Experts of a small language model.
Training: 239M tokens, 3643 steps.
Below are experts of layer 6 (counted from 0) of a mixture-of-experts language model. Rows are named router (the router's row for the expert), gate (a neuron's input weights, with its number), up (a neuron's input weights, with its number), down (a neuron's output weights, with its number) and show model dimensions 0-95. Each number is 128 + 24 x the weight over its row's rms, rounded and kept within 0 to 255. Numbers have three digits each.
Before each expert's rows: "gets" lists some tokens that make up at least twice as much of what it gets as of all text; "comes before" lists some tokens at least twice as common just after its tokens as in all text. This comes from a sample of Wikipedia text that the model never trained on. Tokens count by the router's weight.

# expert 11
gets: " (", " ", "20", "\n", " D", "2"
comes before: "19", "20", ".", "-", "18", "2"
router:162107134123067119158112108113121128094135139141121090137168134094120176152096098126127150171146112147140115148116178144104100154080142099106120138160135129167163124093119122130127121143105118103133144114129168157148162095149089124139130106141097099125107146144111085154099164094141124137
gate1:115173111103112113195187155123142080092123098116114122112142088106151158161136157124140143121165114142156095139110161083112137122108142115124143179180139151139137112166137113136113112107098139111140127079123157133105160126111130123125139117081147095099116147157103124129108122139117123131
up1:154135085106101124162157114141112125112119088150142108170126096113101114150109145144116150120136137169116084133140145111123138096160092099126106134170101088139148107129111144098147144160141206123169124106098104143098152146093137143131135131142137101126151157171113159146094099130133106113
down1:145142130146120171121111126124155138160142072140075143113153146145149156125166117128100121073079156123145128104121127124158137139097115148133158138098184153124129122114154133121149154087134121118118138143126134080157098098130148122126135127107143156111118067104149172080106150128108158113
gate2:175094150126102160137157158120119131119129099142153126181102104130110134157125113135107113154126118119126105133136140148151090141148133137139048142166082187111153156110129140155137157126096119122171115181126122098124098134131128121153132104111112130079121115146161109112097093129129117097
up2:111120143098162127109050113152083119131144107085154193115107167120153111131135140115151124154129144119095165159101122138115161146111125094119110090111143109133115125124147108092137128151166098172102135142146149112150100164115119148154116167163112125155140125106147114115110149113115102103
down2:133117095138126133147128139126133140118122101118146179149156152104134167139056128094113106143148163112090136171112090142136123130155140089102119109112142135153162123102100077124121162174118113141147139118111143123122084116090111153133074111155152082139124157133129140146148143129084122158
gate3:174157106121094094129196144120138099106133098108111114159124147127101115139093101155154133131111159129132121131125107180119174097155134170116117132139089113114153172139140126165110171145166118126151125145124095143099107120141132124106127100118101105109155176163115164142106151115105113108
up3:136162182102132100125132128133148124145147167127100138122125147150120149161161117139152109152100107121145109087156140113136098105147087153090123131124122111159106136125158108097179104131118084105122114140142144126112145131181131144097142134086151130136120125097175111053149122109130132079
down3:122102138130110134140120135112125143161140158143150099115140100102106116124117142169134092148144117095144109097087106130130135136158171141148136151181106133122137079139147125131077123091107079116103122146139109118110134134167114081139156119117141119199128080133161164160154138103103145149
gate4:140139114133129159108158169148118133118118146131126129127131131086065158165079104164177115144143125113114110117150118140123124111107124153145113174165092167128126158144157117149108104105104116111164153121141130128111156093133125124121097119136076136098064138158137152118112088106142148167
up4:142136108126082120144178167110123143103121167144141090117121102105127150140073083161143101115126109142076114119109116146128141139098133116133162130169098176146153143135119120142149134091091115121164150133140107129099149107144137144152136118131081076138114149177126149165107126106165129123
down4:142132176126116137125124126123124131127126110150117175117115123166140065122177152137100130119136086144133068093090124134074137143095136138163111118097112107105084122119137115174156102147133125176098124109132147139153149144125134136115117147118107154116159137078152164129154112172107126147
gate5:095104104181096147103162063124113138117101135093114118170127144128137144170088115097126106099111144123139098128119115146130138119115102118121159099105137184155137152118126123149153135195139099114118120136134118126161116162118145124080131112151141164184132154136122098108128125151142097125
up5:139134148136112075129157151131162116163107181126109120122186183128117173094123134109098149106140153094151102124129149138125120167125145125098119134137146108156141177115153122134156144104125123107094113132130105137117115121144109131094123134085127130125097117147089083087099117126175152169
down5:136143147124120140152096148148097161144102145138131140051105149148127082101116175132102135126135145087130098127163142084121111108173154120088128101133131121133120153130136121128172134132103154143119120159118112142107058129157103136172120091111145146145087125157121125124128131132171126163
gate6:135139161126112131146136123121145112107150131119146158146124109134058153159101093114135074141141135106114093134111139123130149170148162103119072108118103114142165154123138133173156118137139132136183109155166112116139151136121126117120112118130065104130167129093144112132079102143171105135
up6:125142126142143134071125135150092163099104149101160146126154157097105141125085129133144122075145122130145144119168132114149195099132123118099127134128121108127144117127183134124115102169162143115142159125139165126094143038125112112112099144100121095146141131137113123149112102138112121145
down6:128130127132116094109101168097135134129117105112102121097164148131082132172150125158115129118138142162149126138135124108123124100053136134148137143135146110133099094138137134144100096137119125173138125066123147100178129163109137120080113164154118147139120107103140142195160132158124132154
gate7:132106114090131151137107113098121123105119132118169139122102146138157172148158087134145115118184119147088130147107132131142141063135110118128139129104141094117154169168161133107142137111144201102104121121105148159116117123176096164108142142130136127123077145095113124157094125112121107135
up7:150134099127126169122057123130082108129111116107187121133128111130129124139155099158151126067145139102093108168131137135156166095112116116144101141125117102113148173167161079098149113133138124106140116119110101155123123100126114165118085158128114158117112145120123101119125124087125158118
down7:081160137112111097124145138115088096184116074163154137144155112141120125155158162134124146140122098105118158085109132132122128136146152105148122123145155155168120123088137131082099122124128139146102105124133142165162104128136134090155121133079130099114137165128078174110126118087139147133
gate8:106120096159123090143116123115123122119127109114124107106145157146165082140076138140140156103138146132134114093168121125117113149135092148154162132135095169160152113149106081088121156179076137154120128132084135140165103132119146136137138150101130140106150148186177161154127113121130140130
up8:106119103149116114179132104116124119097110169083163116164157125144168125134111157171152140129163129112126116111126106133115106095120140105115112168139142138136129116123137109116111123155111112094141091119134164149148121085132106109177108156089133137111114174204135165155155120107101138146
down8:112113113120158125077091123146076098101104118152125147128164134164103087153141105135141123080114095173143117134083116189119119132117127143168126125111130135143151126171140151143177187133123152122125115116173118117100128104123123114138093135125133164113112123124106122155094133175127134145
gate9:141122092140095149069102140126103126114113160110132152147121130141137134137110125129160142103147147124099130103182103134162146099128160125130100149122095130137094094174168107122148159101143179134185142123129159127086119083107116160148077096138103125139119098171133145138109128108132124124
up9:102121143144127161121106106131161169124119087145136142133119134107154124124152188129111126128152095116104138121155127119133109102126130142113155145056208099137114118141116147106113109116138110122091091149161152159141123146117132106110133154162146152150138146105107133105109109176118061130
down9:133141172131146085140090128145143139144102146147114075148098075140171146115145172130129083114151118106129104141133109132082122142145128141055168125142116115122119090162119126108130140118104126134108147150129101130140110139145171187107121158116155129129118127124157136096133142088111141088
gate10:085139103118128055099128139126097170101116166107112141134148113141145157153075103116166118082124139092118151123117124142136134119123160101123109145133116153137158159140152157132136164146135152139154160137125079121090143153156101109125105137169093104100126153137174125116109139088115113123
up10:128165139156101145116139086104179143106137130125122110092133208101125119153104117126106128128159101100113103108158125138114130088145135186121135100173096131119119090143133153123134116108153120102152133124137169150103119095151108117124109143087179127150105139155142109130157157121170143143
down10:124100134126101146093110129110099108126144099167143115149131160085152104126121148161128158145131105125135139107101147110139120159072144072128104165108158111143127109173133157115170142110151123147115164095081132130146131106111119084112152154119114115147143139107154142153190102147090112108
gate11:144120161120121135101151092134113143138118158117117142129091095123168163144138144089093122149153160128100143131104118088153133124162153143091129101128165129125155142120079178168166148121116115110149106188124146132111126128104147119133140121108123072129166163145148101130082131128163097148
up11:086151080138134098107130158108120133146136127141131101126166136138137100084147164177145130082103136121148117118086112129117126138134117127144149151097130113147109124154169120109084139138161128123142145061096080116142138087151134150078126122117103138145112115133096177145158121142089148118
down11:101163107141142136104119162156135135137100102124110102139151117116142118144171146128133120090130131136127108120159120064107158136144139106145145144145105073080125108160160142110084090148146138102103124092107132142097154141172122143127131150168159140113119159136089154151151081091120146158
gate12:125140127145139137083137121113174133120149123115126168150125143121111119141117123101136169116131103039126140115084123132139113152141139122155157129125070152081092156112124097151137126135116132151131132116153142154104136114154146136145093146127140081156087087084113118110103163147108113174
up12:121108153134135108131106129159150144120126134136146098146119098137153086086131155098148124120162130150142125113109133154124148159112124118184145163112108114074176120140113142163132103151120116137072132096172145121128143118146150146138081169122118154082118123117080149149169130084108094121
down12:094125151105143094142102123115126136121092116124175177179124154125116148115115137118147134160101115136097128124163138073100111131149127093099120153086144159138163130114119171161166161132119161136146125128114181159135125138126069111136143145102122137135085169106127100110099113125113102136
gate13:086157129164092125090147103183172143063126123131136089128126091130097135173108144160117140152150106098136108160129127152141145141121108122127078154148123122140148159138118128143148127152086161118163121150135120136137097130103128099158078107123124133125165155126102102121108096151141097133
up13:124144105068124169145119109158122153123169120137150113160133125101094140074147107138099091150135113125114137093165135097144132111134148158118100176108143063120156146109142104153125143107122120123135159145100104130136151125110118115100153143182129144132135160147120119140078097133109161089
down13:144119112107107084163118089096096128122147139141132145112158118156119089156137099150154133096122103150141121126129156149131085138138134155108153136157134142200145127103103125136111104122127133129035135110100125148124165147133119105095159123094102142157113109128151130139120176146119167130
gate14:120158130097146143065152102168126132151108169107136134166107105126140124130149104142140121157148087115109138138133125140133146135101118108098100119164118162117136112129148128067150143138112158138138087142130119118129136134143112128075159137140107103155078132161186097119149094103187142126
up14:142107080184143133168142124087121113117140082117143141140142095146131145134131178129148135120112145149094176140142113106130125107154096166108122106066155113162094128151157141118128103137149142118155139150121164140141101139097157128138144087136097133125146120071131149093114112167100114129
down14:100124096127101107131181097162121149183119145109143123133124097132156155119104149147108128140160118145129147145132109163130126130155119157092131147174088098133135112131102142120155119143085128113152143141112124135145077129096144107105155100152103109110093132173200123137112121151139092085
gate15:173132075101085104132160137129104104147109131109149094149102117141110131139129129167177150128135126096104091107113128091120124125145125140117071142148096143123134123145140089152146164155093116164195122114153131139125140114142114156191113123142136121098143155118102122095139147112116163140
up15:108099105164105164085121129125081148141145166111089157121144102124167125146137129114130161114117126162117135130148118125141110121110109099162164111092119111138060110123153141128115102094116140117115171124175100087111125137139149148142143170104131176148089110096177132134121155135108133120
down15:125139123061135114122118113090127140116103133154139129079121106110154169144141130117084100144145131139126136123153109118102150134122118111190105141126170140109125168076150139128107130152086159138160116095142143137120115118131120147099129171139096103158121128171156079147100120097150174137
gate16:157154113145115114131145115117152117123128135127144107147115100160137117166121134148205142138130106061109132090105128136107134117145105142130103120120069131093112141160144108170190097144105139144158098141178147144112121123161108119144097126133117125116132141133077103105112126094171117141
up16:106105107095157164094114174147096130145148118131114124114118149146158134078120157130098087101115112170137094103156131132123122118067087117171142153102123110125124117121151136113098109078146124141112170127120130133129129122136138087130116143144122163101134161175159126135133102143102186150
down16:173116116152110102095109073114140167152140150119112125089123166138079179197137148132095116112149119125139137137117143134112177168143116095156123133115128144112148156105100146153115172098142125134146162114088116115123131104145094122096151124106111114145083130101119105118122135150155140134
gate17:178167152194127120071109122149124114122137177090137121143114122125151141174106123158138141121121137098129113128108116098142177148142093109126121107138133137138132164161106102132159093118089172112162138122145121136090097115131128109135104119098119141157132113115138082104154098111171104143
up17:186144082165102133106127136155132106116102129107140117115177132139120165174101117136116122151178129091110114119115124154124143094148122099117134117174141119145141149172137091128159107095097168112128118111145098167120123105162123137150078147142108116128146131108104129134134098125151065146
down17:112161130141143131130137102111162119117131111146128142152133175133151117090141137085078101188169151110135146112138103130137157134189120120143099105113118100116112131160124093081125104137114116199143150147115100139144173094093137142150084106150139156134126120113107152131132106115115101134
gate18:126129109114095143137160153160075147153112114125084131131130115143141200144140150087161114105082140127096166110133123108155111136115104108117129150153146155096124127127177109120130154110136166115111133141166097130127105127095138166135180126138085133131122119128148134099103095100101083115
up18:153166100115167122148120148156177145086115122142114176104088156161140144136139108145130095114117163089124111110143116143152081145170108101101144118119101140080162127142130094159118110122152130125143165093102087109102135106161111148122145128159139093120111114145151151117153109094133098120
down18:107145120135124117136159115134102144196128138127154165142076130180091115117159132157119128113153101071119143121101092143134121120180136145111138131130149138124130113178122103101115171127143083134126136151119124102114089112098117101093122112176169149149152120168147118111118116112156106123
gate19:105131143127114114138186123160162129141119130107098131123124118115114166190124090099167094097097091078128105130156127105134110169119067112150104139124123155102132129159119130131149181116094166132150116115151146138111141139150142178152086133117119140134112114081156148126118146129115129115
up19:098123113113121145125184078109142088169140124125141153154137105101149136157140102097161100129139156095102098126159153081140088150102123144129131143138116154132098169092111168131106111147126128152118093138155157127162130142152103109138128114114088149111102092123168134083122134163103137107
down19:154155136126110096151161133124134158119140116096111102134124098105101114156110115112196131129146094118104151117146145111121147137157112169129157083115109128141116074129099111132182102131118117162075162150120143102134164136159134153125166143082097126112137147132085164103119111136116143102
gate20:118179129125156112072132120129128106160151163135130132145123125118151154129113132106151112096164150106131174116098114125114111130104106089162126147124119141150138142157092098133119150139096189107200117113113105154114095141137120096108068131110120104113135118148134106128105118113164099171
up20:107141117107133158100132142155158078104153126122132129128133114141163141120121146141129116078143119114052135073124154157134063148115110098170133118099121120178160187155108143135135108129096107128123152110130104134117137113165109121123126163138110110099164133124110117136116105095152144106
down20:072108135100165127099081126107128083140113121137115176103105109160127112105179135127121108153155142112135092147139134120124099117161104131123171146113111087149125137110187131144104137143089116115107132092152126148169154138113137130169108144143142135141106127119140151143094116099178156164
gate21:128137110140089140151092102141162141120107117133146147145118124131061125136157100122139091179143158111140131087110126125133124104173111130126119163137117148103131148137093182127167135135094122108134136179165152113081166106110158122124070111159129153109142109135108132132109083143140107119
up21:120115101134152102103107131133113135160143106110111134143129123101157116125118128117142119071165109087129167122129141108120190101080165122121128168101162106116123089118151080128116134092112138164105132113168146179132127107115136140120101167173083135119096117116157099136120149134100158115
down21:112146107118104123105173133138153097091106109110122152141094146135168115163127125104116161135115145127102109129146135113139156132135163161096065090133133118123145073167106090113136125124163132152121166080088098098161131129133111143139132134124148146146115132107125139145146176130138102193
gate22:131136163140134146115171141129097130143147119129146140147111123139115164152102134093138093153129151160162148114152114122134124148181108121157143115146064184111103153118154087174139115134140132162156106165120135092140110133107139118104162087117121138103130118097157129085101091131080139115
up22:118089103125082137093102097178153154121077137147116128184113093137130118109155132145123106103131096110096133126150106124160132124136122112124145173127104130109114130128114136136168188164108129153139118145125153110113135113136189104151105121124162136140137135107073138117119094166114098094
down22:121072134135125097144129106150120146104140171133132130155139087141100171128111137118161092113205136131120178148111119153122106054165106122115139114119106169134122111157127129107142117107128121141139110157158105140128101160143141091153128129122124095105164105123087105144102118150111152129